Experts of a small language model.
Size: vocabulary 10482, 46M parameters.
Experts: 416 Mish neurons an expert, 1 pick a token, a sigmoid router.
Below are experts of layer 10 (counted from 0) of a mixture-of-experts language model. Rows are named router (the router's row for the expert) and show model dimensions 0-55. Each number is 500 + 25 x the weight over its row's rms, rounded and kept within 0 to 999. Numbers have three digits each.
Before each expert's rows: a language model's description of what the expert responds to. This comes from a sample of Wikipedia text that the model never trained on.

# expert 1
Description: Sports leagues and clubs. Tokens in football and other sports contexts, mostly league, cup and club names and career tables, e.g. Premier League, Segunda División, NCAA.
router:476503491482519455523484530469475482503507510485498513510524511451457505525534502538521469480498500457547522490494543515492519484475474478463498508532459499503473521569

# expert 4
Description: Prefixes and line breaks. Word-initial prefixes such as un, re, pro, inter, plus hyphens, opening quotes or brackets, and line breaks in lists or tables.
router:534520487495490460546484486485477499476497533549494489494492489521466580549488477547532475500486472455485484473509550499466504497477477494505475482483497469440502514489

# expert 3
Description: Statistical function words. Words and separators just before numbers in census and statistics text, such as density of, Of all households, more than, plus table bars.
router:479506518502467446500472539417499489475492504487505495502509535520537570479503492519555509501492529504462539468484482523520501527484477526530490484515499501482491525491

# expert 6
Description: Letter fragments inside names. Single letters and short pieces such as M, b, ab, ob, Ch, often mid-word in proper names and titles like Rainbow, Eastbourne.
router:498535541497466463475459512487498481502505555526504484511494506501447518475516514498561490535468516458485507467488487499495495485484509480533492479528484489482460511515

# expert 15
Description: Lowercase word beginnings. First lowercase fragments of ordinary English words split into pieces, especially p, circ, exp, int, as in porch, circuit, intensified.
router:529500504520523466494510482429468458522485535545507473489523515490488512508516497562565470491499500483509485537489536543470512476503503487542502501514493504507481516531

# expert 8
Description: Institutional and place adjectives. Words in names of countries, institutions and regions, such as United, Royal, National, American, University, New South, plus non-Latin script bytes.
router:489490526564467502498458533433533486543510509552531461497501462481548516543506510507557470483520460449528496502486540505491550502440514500487496506502459489456448470546

# expert 2
Description: Name-initial syllables. Capitalized first syllables of personal and place names, often Romance, in lists and tables, such as Mar, San, Car, Par.
router:509499499536494429492486486492523472484515503504481499511550491501505496522526496518562464473495508472501498505491495531498512524469467487506504524485541470458520514485

# expert 5
Description: Foreign surname fragments. Middle and end pieces of non-English personal names, especially South Asian, Slavic and Japanese, e.g. Balasubrahmanyam, Ohkusa, Galatis.
router:485472510473519421494484509517507482507510504569490524468483492490528471527550498517509502531516475474507481481500534475519525507506511512466489477527494485484463516521

# expert 10
Description: Infobox and list structure. List dashes, pipes, colons and field labels in infoboxes and tables, such as Genre:, Label:, Preceded by:, Succeeded by:.
router:472483498517493449504496488489546479507482467482484509504483493477465555484485494497551512521473494433565480497466495516488550460502510516474462470537488503495460496478

# expert 0
Description: Auxiliaries and function words. Auxiliary and modal verbs, infinitive to, relative who/that and subject pronouns in running prose, such as have, would, could.
router:468483480537520498491427494482516514473468509504474501498473482482470562521487524509511512523505471476519461500495470506496497505468455489528519468477514481483491517528

# expert 14
Description: Directions and motion particles. Compass directions and motion words in route and action descriptions, such as east, north, back, off, along, went, moved.
router:504510498538519476509459496465517486509501547551488506505510491534496508514500484514529538552510493454494488465505505504486552491526510440525504467499499470466516545492

# expert 9
Description: Abstract noun suffixes. Noun endings and abstract nouns after an article or possessive, often followed by of or in, such as -ation, -ment, tendency, cost, role.
router:517502499544505463456504470447513474535477503519506499469473490497545533509451502567525493515502497450535497488511526499463548508518471486480495475553442515462492503500

# expert 12
Description: Role and status predicates. Words after was, as or is naming a role or status, such as became, named, appointed, considered, as, plus stray lowercase word-starts.
router:486510522531464441515470504482509512509514531507519487532503480548486529526524475516538471518507494463513503484504494540486504473493452482495484462472480509474462470485

# expert 13
Description: Digits in tables. Digit pieces within numbers in coordinates, statistics tables and dates, such as decimal fragments, years and degree or minute signs.
router:496500532501516433513473486471544505494510556559499474479478506465505524485498475516565491525516497473505505460501460484451486523513464448512487492460523518496500511556

# expert 11
Description: Capital initial letters. A single capital letter that begins a name or word, often after St, by or a hyphen, e.g. St Clement, St Kilda, D flat.
router:481478481569495459486485484497526491504484501533491526510509466443457500536524486544551497520491518448507487477495527512513498537521451455485479496512518469482454531514

# expert 7
Description: Sentence and heading ends. Sentence-final periods, line breaks and == or = heading markers closing a sentence or title, e.g. season., Normung., Route 37 =.
router:497490503499504466486471488512516526529449491524483506471526509512507499501507491541548476523541488465511502476522541491506534482501466487520493485530483458428474490526